Experts of a small language model.
Training: a variant of Adam for the experts, 5314 steps.
Below are experts of layer 4 (counted from 0) of a mixture-of-experts language model. Rows are named router (the router's row for the expert), down (a neuron's output weights, with its number) and show model dimensions 0-159. Each number is 200 + 30 x the weight over its row's rms, rounded and kept within 0 to 999.
Before each expert's rows: a language model's description of what the expert responds to. This comes from a sample of Wikipedia text that the model never trained on.

# expert 13
Paragraph breaks and heading markers after tables (=== Matches), table-header words like Total, Population, Source, and mid-word pieces like Qu-art-et.
router,211,220,173,188,189,200,203,184,197,182,270,247,202,180,213,260,242,211,200,173,148,146,236,219,182,191,218,232,207,257,201,205,133,179,170,222,207,160,194,166,155,186,188,123,214,187,187,229,191,200,164,247,209,257,179,247,198,167,154,165,191,188,196,199,240,220,229,227,215,216,96,229,175,199,219,213,184,207,202,196,166,196,188,203,187,241,225,190,187,145,201,202,209,200,267,203,224,193,203,250,158,226,219,177,229,254,187,240,232,153,181,223,212,245,222,171,204,204,220,166,196,223,167,210,172,186,250,206,187,224,208,195,235,192,220,136,219,217,206,140,197,168,175,245,282,184,242,195,167,212,228,173,207,183,219,208,213,217,199,198
down0,177,240,209,240,244,197,196,198,213,208,220,268,147,197,226,174,151,209,195,155,214,178,200,184,200,190,202,220,214,199,154,158,217,215,222,159,172,189,230,207,178,205,192,230,187,202,159,192,189,191,238,206,164,204,240,206,186,180,248,150,212,170,192,232,214,211,209,196,214,201,207,192,220,249,212,218,245,186,186,202,237,211,179,259,167,214,183,192,207,239,210,197,218,244,146,177,233,186,155,197,223,211,225,250,201,195,143,142,151,197,200,139,249,176,139,214,178,170,185,242,175,197,252,228,271,198,194,163,149,166,168,183,209,230,199,211,126,173,216,222,184,237,197,249,194,174,277,244,217,156,161,224,205,144,168,169,240,192,200,211
down1,196,239,183,160,168,161,199,191,183,195,246,182,222,194,175,220,249,177,197,134,165,253,226,230,190,173,171,133,199,190,226,253,219,225,208,243,273,197,200,241,227,212,153,195,203,201,187,180,203,173,182,216,217,157,186,188,163,224,219,187,147,200,171,178,169,213,230,229,219,194,109,163,235,211,202,214,184,218,221,266,189,205,197,236,198,212,173,185,159,239,207,203,211,227,163,191,176,231,208,185,192,211,236,143,236,271,190,215,150,175,218,222,163,213,243,187,163,195,201,214,130,201,196,238,176,213,209,233,199,261,218,168,209,145,213,203,137,182,188,202,221,212,209,230,180,222,162,231,218,195,184,213,179,217,243,218,178,146,200,262
down2,223,226,197,238,214,241,174,199,230,179,175,294,210,183,214,152,178,169,164,177,220,169,221,185,209,191,179,172,265,206,204,154,198,234,195,159,169,210,190,200,206,249,141,186,183,204,209,199,176,156,212,209,203,233,189,247,189,194,229,211,225,176,221,206,229,194,197,170,207,166,228,194,236,184,218,191,212,258,220,243,187,179,195,220,212,165,221,220,243,215,191,218,192,193,194,190,152,244,184,186,181,160,252,178,167,262,188,175,214,204,200,201,203,176,173,222,259,208,193,219,274,192,206,126,188,171,160,194,230,256,163,201,234,150,163,188,128,203,188,273,233,201,260,160,203,187,203,227,168,212,138,177,190,175,192,167,233,165,238,218
down3,193,169,204,206,194,170,204,189,164,192,214,283,157,191,203,206,161,221,134,203,226,227,187,194,196,160,176,201,195,171,162,261,178,124,162,123,168,202,211,281,203,214,171,228,228,178,185,204,263,160,224,207,165,205,209,164,226,237,212,197,243,191,172,214,272,180,203,227,196,207,212,177,293,194,205,231,244,182,216,245,151,232,212,209,192,199,160,116,237,228,216,184,222,171,200,200,181,194,234,201,194,196,191,180,232,230,180,162,191,184,252,185,198,225,220,189,190,149,197,252,215,201,188,163,234,186,180,177,224,145,216,205,184,213,253,219,213,194,180,210,248,197,214,220,211,161,179,181,208,193,161,237,213,190,177,181,214,209,236,198
down4,165,188,154,202,241,190,183,181,195,229,190,165,211,185,214,230,226,184,151,190,193,136,172,190,185,177,193,220,200,148,177,194,165,212,169,206,227,209,194,248,151,248,218,248,160,152,238,212,167,189,138,205,198,229,219,243,192,203,198,209,214,212,198,254,204,184,255,178,185,229,216,247,216,152,142,223,216,227,179,147,180,212,289,181,232,204,203,155,241,188,194,187,190,196,234,203,199,205,226,181,185,181,248,219,214,248,165,190,244,207,207,194,185,248,171,236,218,246,211,218,199,221,176,198,183,227,225,272,190,213,156,216,172,219,151,164,208,137,254,141,193,201,240,250,179,207,170,267,161,193,202,201,191,165,193,240,209,196,178,193
down5,205,177,230,201,163,199,182,183,190,208,155,230,161,207,173,237,133,223,168,182,203,194,262,220,185,206,218,204,218,127,217,190,246,178,253,212,225,252,207,164,201,165,182,179,181,170,206,211,229,113,234,213,160,223,167,200,200,239,223,225,205,196,200,193,225,233,209,212,203,241,221,182,220,191,200,190,248,175,257,169,165,192,168,180,218,165,213,179,206,184,224,212,165,186,211,175,196,209,172,199,176,229,244,181,243,150,233,267,186,180,211,222,238,274,162,222,155,202,169,197,198,244,183,228,239,177,198,220,207,213,173,235,197,240,164,199,236,191,202,156,208,200,208,143,200,146,225,131,160,191,213,223,217,207,263,182,125,169,194,188
down6,176,231,246,189,191,218,218,190,195,209,249,200,170,233,217,176,177,222,218,197,252,212,192,177,200,205,225,203,194,203,147,223,205,139,238,239,212,160,120,192,200,191,195,209,196,212,287,219,226,157,200,219,211,181,205,190,195,236,281,171,249,148,195,203,215,138,204,224,177,182,285,248,187,204,190,221,211,183,190,193,207,253,168,182,206,206,216,184,187,228,165,178,270,173,211,197,197,185,183,197,216,163,182,205,197,181,227,134,189,165,169,231,186,168,152,185,198,237,235,179,206,218,192,144,181,165,249,179,224,252,209,169,188,196,220,244,166,198,166,146,223,167,174,172,230,188,273,245,228,169,197,197,193,208,225,190,156,210,174,209
down7,234,250,247,186,213,143,208,202,181,201,183,263,99,259,208,181,196,191,180,268,244,198,212,233,188,172,190,171,190,137,144,230,172,195,221,174,196,217,171,174,195,207,231,173,222,200,184,180,230,260,185,186,166,188,224,145,178,205,193,205,195,218,207,234,184,171,141,221,164,237,232,224,251,228,211,206,253,218,153,207,128,194,183,126,178,177,198,213,181,221,182,221,183,147,197,195,176,195,206,164,212,220,213,210,253,245,202,170,235,188,203,232,184,210,217,194,235,181,219,162,166,186,197,178,235,176,151,246,217,202,211,192,170,243,211,221,240,208,220,218,185,185,206,221,208,208,216,175,185,166,193,223,235,162,174,175,258,230,247,193
down8,170,145,165,189,210,183,236,236,230,215,219,228,223,205,201,163,219,176,188,180,175,194,171,154,178,260,122,178,199,195,207,187,218,230,208,240,166,160,208,216,143,176,207,195,154,184,227,172,191,263,186,257,208,237,218,192,225,167,220,216,202,166,214,230,236,172,249,157,234,200,215,250,154,277,191,200,195,177,201,221,218,161,226,193,238,216,216,161,250,167,178,224,213,215,163,190,201,199,230,194,178,152,207,207,264,175,191,202,227,224,192,140,251,161,195,202,180,170,183,185,174,203,206,235,180,172,243,187,173,219,129,144,203,194,222,141,202,203,216,223,276,244,186,216,229,157,184,226,195,180,212,204,191,164,235,197,211,231,219,171
down9,171,202,208,181,206,166,227,193,247,203,188,219,233,215,214,138,161,183,236,203,224,172,153,153,173,224,207,174,220,210,197,190,185,268,213,163,157,176,228,184,162,178,189,210,143,193,212,152,181,207,217,255,261,207,234,192,199,192,170,215,222,193,211,224,210,222,249,193,117,231,172,229,194,230,169,178,161,244,152,189,246,177,298,197,186,188,165,220,179,196,177,227,154,238,222,239,161,205,218,182,224,146,237,208,196,210,172,202,203,212,191,215,191,232,241,213,252,141,209,187,167,187,210,187,224,166,222,206,226,180,206,256,176,184,187,215,238,264,173,178,235,177,240,181,194,220,240,216,217,178,188,230,155,170,182,202,168,240,160,171
down10,249,219,226,201,184,184,218,166,197,184,213,190,218,237,158,203,233,224,189,220,305,201,216,185,261,197,173,206,197,214,168,246,184,126,229,203,166,219,208,205,179,207,208,240,255,178,163,224,220,210,221,153,179,178,225,147,186,229,185,170,225,145,231,184,191,204,157,224,210,218,220,192,193,153,277,226,173,173,234,215,205,193,153,208,233,198,198,176,167,213,233,190,253,198,154,180,261,141,165,219,238,225,183,201,170,160,200,237,154,234,176,236,199,230,188,142,150,268,208,188,158,181,213,208,190,201,220,221,222,180,202,176,187,250,177,234,172,168,199,196,217,211,201,128,187,198,194,188,168,217,187,220,210,169,177,218,171,181,177,240
down11,197,192,183,199,244,225,233,209,178,135,225,261,202,218,136,226,245,205,191,179,182,199,183,271,222,197,192,187,191,226,238,206,224,202,210,258,230,223,194,228,186,209,209,170,200,187,202,210,271,229,160,176,229,210,233,180,235,201,235,190,220,175,207,143,212,210,215,204,218,179,194,181,148,210,198,178,181,170,230,225,181,211,182,183,208,240,208,187,227,176,187,147,171,207,195,184,194,221,211,213,140,146,214,206,248,178,239,240,192,225,218,120,222,190,173,198,220,191,175,184,191,205,246,211,140,227,218,231,178,206,165,100,216,164,182,116,221,220,191,215,158,219,165,211,240,216,180,207,139,214,168,122,180,214,202,181,224,197,239,190
down12,143,201,152,223,144,169,180,168,164,219,177,180,213,148,183,218,192,184,178,191,158,199,182,226,224,206,177,153,228,197,211,180,213,136,172,185,206,220,221,280,178,183,140,207,288,216,178,200,180,193,133,171,223,184,226,261,212,189,236,230,176,191,239,162,206,215,246,219,194,242,201,184,185,162,211,205,212,226,232,242,159,220,147,184,199,258,168,155,245,191,212,200,242,204,165,193,217,191,210,198,224,217,168,162,209,177,228,203,127,216,200,198,218,218,231,217,268,196,220,214,159,253,195,250,170,190,189,236,181,227,216,205,230,213,220,213,233,157,195,196,232,185,200,246,181,186,180,237,181,219,187,223,154,247,168,222,184,165,172,185
down13,222,176,209,145,221,110,136,178,187,187,168,194,130,213,198,195,160,192,216,161,191,214,196,227,176,213,195,173,219,214,231,208,237,223,159,181,236,216,213,221,170,263,192,211,181,234,184,194,183,207,184,197,174,248,195,193,214,212,161,209,202,211,152,169,208,278,212,235,195,184,207,193,212,221,222,218,165,206,185,161,206,173,237,214,212,236,238,210,183,261,254,233,188,234,175,166,241,173,214,178,149,216,196,195,194,192,205,202,177,124,215,235,177,191,201,268,204,242,231,236,162,200,217,232,188,182,195,232,244,138,195,236,206,176,193,166,185,179,226,183,147,196,240,234,147,207,209,199,267,162,185,201,173,211,161,263,249,194,195,223
down14,278,213,245,201,252,217,199,188,214,188,206,231,198,261,200,170,202,197,183,203,197,169,252,219,201,181,202,243,173,237,163,201,221,141,171,250,240,217,178,185,216,215,224,140,176,228,222,228,203,186,225,173,141,215,186,189,175,198,186,168,201,241,209,204,209,210,175,194,199,250,192,210,214,190,260,172,208,171,184,210,161,201,119,158,313,156,224,221,193,206,178,228,253,169,174,209,180,160,181,164,252,191,195,187,161,218,190,192,247,199,189,234,154,185,185,179,209,247,190,179,219,168,136,194,220,231,225,206,237,193,195,218,212,182,182,228,188,225,186,253,139,174,200,199,190,182,246,131,186,182,179,194,207,200,170,208,193,157,229,219
down15,172,193,243,227,245,193,215,194,206,210,211,155,201,229,224,196,173,198,230,238,215,222,240,176,182,188,275,172,218,168,174,140,231,194,247,173,229,219,232,161,199,180,207,173,169,215,251,217,249,149,266,143,210,198,149,205,215,195,197,182,181,236,196,189,214,185,222,212,176,274,181,184,202,210,241,193,202,112,201,163,244,214,219,203,153,193,167,199,212,234,196,172,172,190,241,156,239,226,212,216,209,195,215,225,196,200,127,204,192,198,189,147,221,195,110,216,251,183,229,207,253,200,193,192,231,167,230,138,219,210,211,277,155,249,193,220,173,187,183,199,183,168,203,189,196,224,189,174,202,193,140,193,202,180,198,200,193,174,189,183
down16,165,180,180,219,241,165,191,224,244,228,187,221,208,215,201,206,148,201,134,199,162,183,219,198,234,167,180,207,124,205,160,215,196,229,225,214,214,177,240,231,213,195,169,169,254,197,197,204,219,172,153,198,226,207,207,179,176,197,231,236,238,222,203,230,176,184,220,197,255,188,181,180,244,240,211,289,221,218,165,203,198,179,196,168,256,196,227,213,162,207,165,196,194,169,131,191,208,194,171,182,251,222,232,222,230,223,147,216,214,148,161,184,218,173,262,166,186,180,205,191,235,203,240,232,231,185,216,222,188,198,190,186,225,219,93,193,170,237,176,214,142,240,217,183,173,172,230,231,230,179,169,196,177,224,208,189,204,126,193,208
down17,139,173,233,217,216,198,190,161,190,197,229,232,207,208,211,188,216,207,161,227,207,191,197,203,232,233,192,213,211,230,184,174,223,239,190,230,185,179,173,159,175,141,223,254,212,173,140,172,234,254,236,216,160,241,205,220,179,198,210,185,236,202,249,208,187,216,166,181,162,150,139,147,176,173,204,143,179,257,186,147,237,231,254,178,197,192,193,239,150,199,189,165,221,179,230,182,195,229,197,242,191,189,268,211,220,243,189,203,157,226,198,193,160,163,191,206,185,217,191,176,204,195,191,178,240,222,187,159,122,237,222,201,221,209,143,229,201,244,238,217,163,207,243,193,229,163,191,150,253,233,183,229,232,214,216,179,180,188,250,162
down18,161,242,224,177,198,202,172,219,165,162,191,193,186,212,203,209,136,222,205,168,191,188,216,181,206,154,216,193,202,179,204,251,198,177,225,186,182,217,185,225,196,207,137,183,253,170,155,249,197,118,177,224,160,191,193,200,167,187,139,199,235,190,214,215,253,223,227,198,193,196,193,232,234,163,206,209,262,229,197,163,200,239,193,239,198,188,143,211,192,224,164,166,154,180,217,216,159,252,165,214,263,235,198,172,212,185,144,213,239,190,193,188,205,252,187,157,186,181,202,185,234,183,218,221,233,220,213,145,208,192,263,260,249,236,270,237,220,208,132,145,217,206,239,182,207,183,193,217,211,203,175,206,178,228,198,176,218,243,160,213
down19,215,220,161,224,209,187,195,185,174,200,204,128,184,206,135,155,222,182,176,183,161,256,185,211,217,169,182,171,195,204,222,187,194,176,206,228,209,205,219,241,163,155,226,185,223,214,233,253,243,212,233,208,158,182,207,204,187,220,219,217,155,184,185,217,225,162,204,213,169,227,203,212,182,203,210,235,220,265,184,230,223,186,188,197,182,203,188,183,222,248,231,224,200,208,151,231,247,167,194,162,273,193,269,191,189,163,164,257,181,166,197,211,190,187,206,202,200,198,262,202,201,229,175,221,156,204,211,220,244,143,181,219,219,147,196,150,212,205,101,181,208,189,241,215,234,218,178,212,162,141,218,178,186,273,184,152,246,175,162,226
down20,261,178,255,209,186,186,188,223,174,171,208,129,164,270,194,221,183,210,191,245,190,209,188,156,178,198,243,215,214,216,183,212,245,157,193,203,238,171,209,227,208,238,173,211,218,261,242,186,201,187,233,213,216,195,177,197,228,250,212,109,180,154,214,211,214,210,219,191,217,232,205,207,205,187,171,175,229,165,204,187,223,179,200,160,162,209,190,236,186,244,227,207,203,125,276,188,213,226,187,200,213,210,201,249,155,138,163,244,251,187,152,215,178,223,188,178,190,242,177,219,164,153,181,189,167,171,234,162,198,193,174,221,149,220,231,258,215,226,203,155,204,172,206,161,196,206,196,159,215,233,155,223,231,178,230,168,179,175,164,208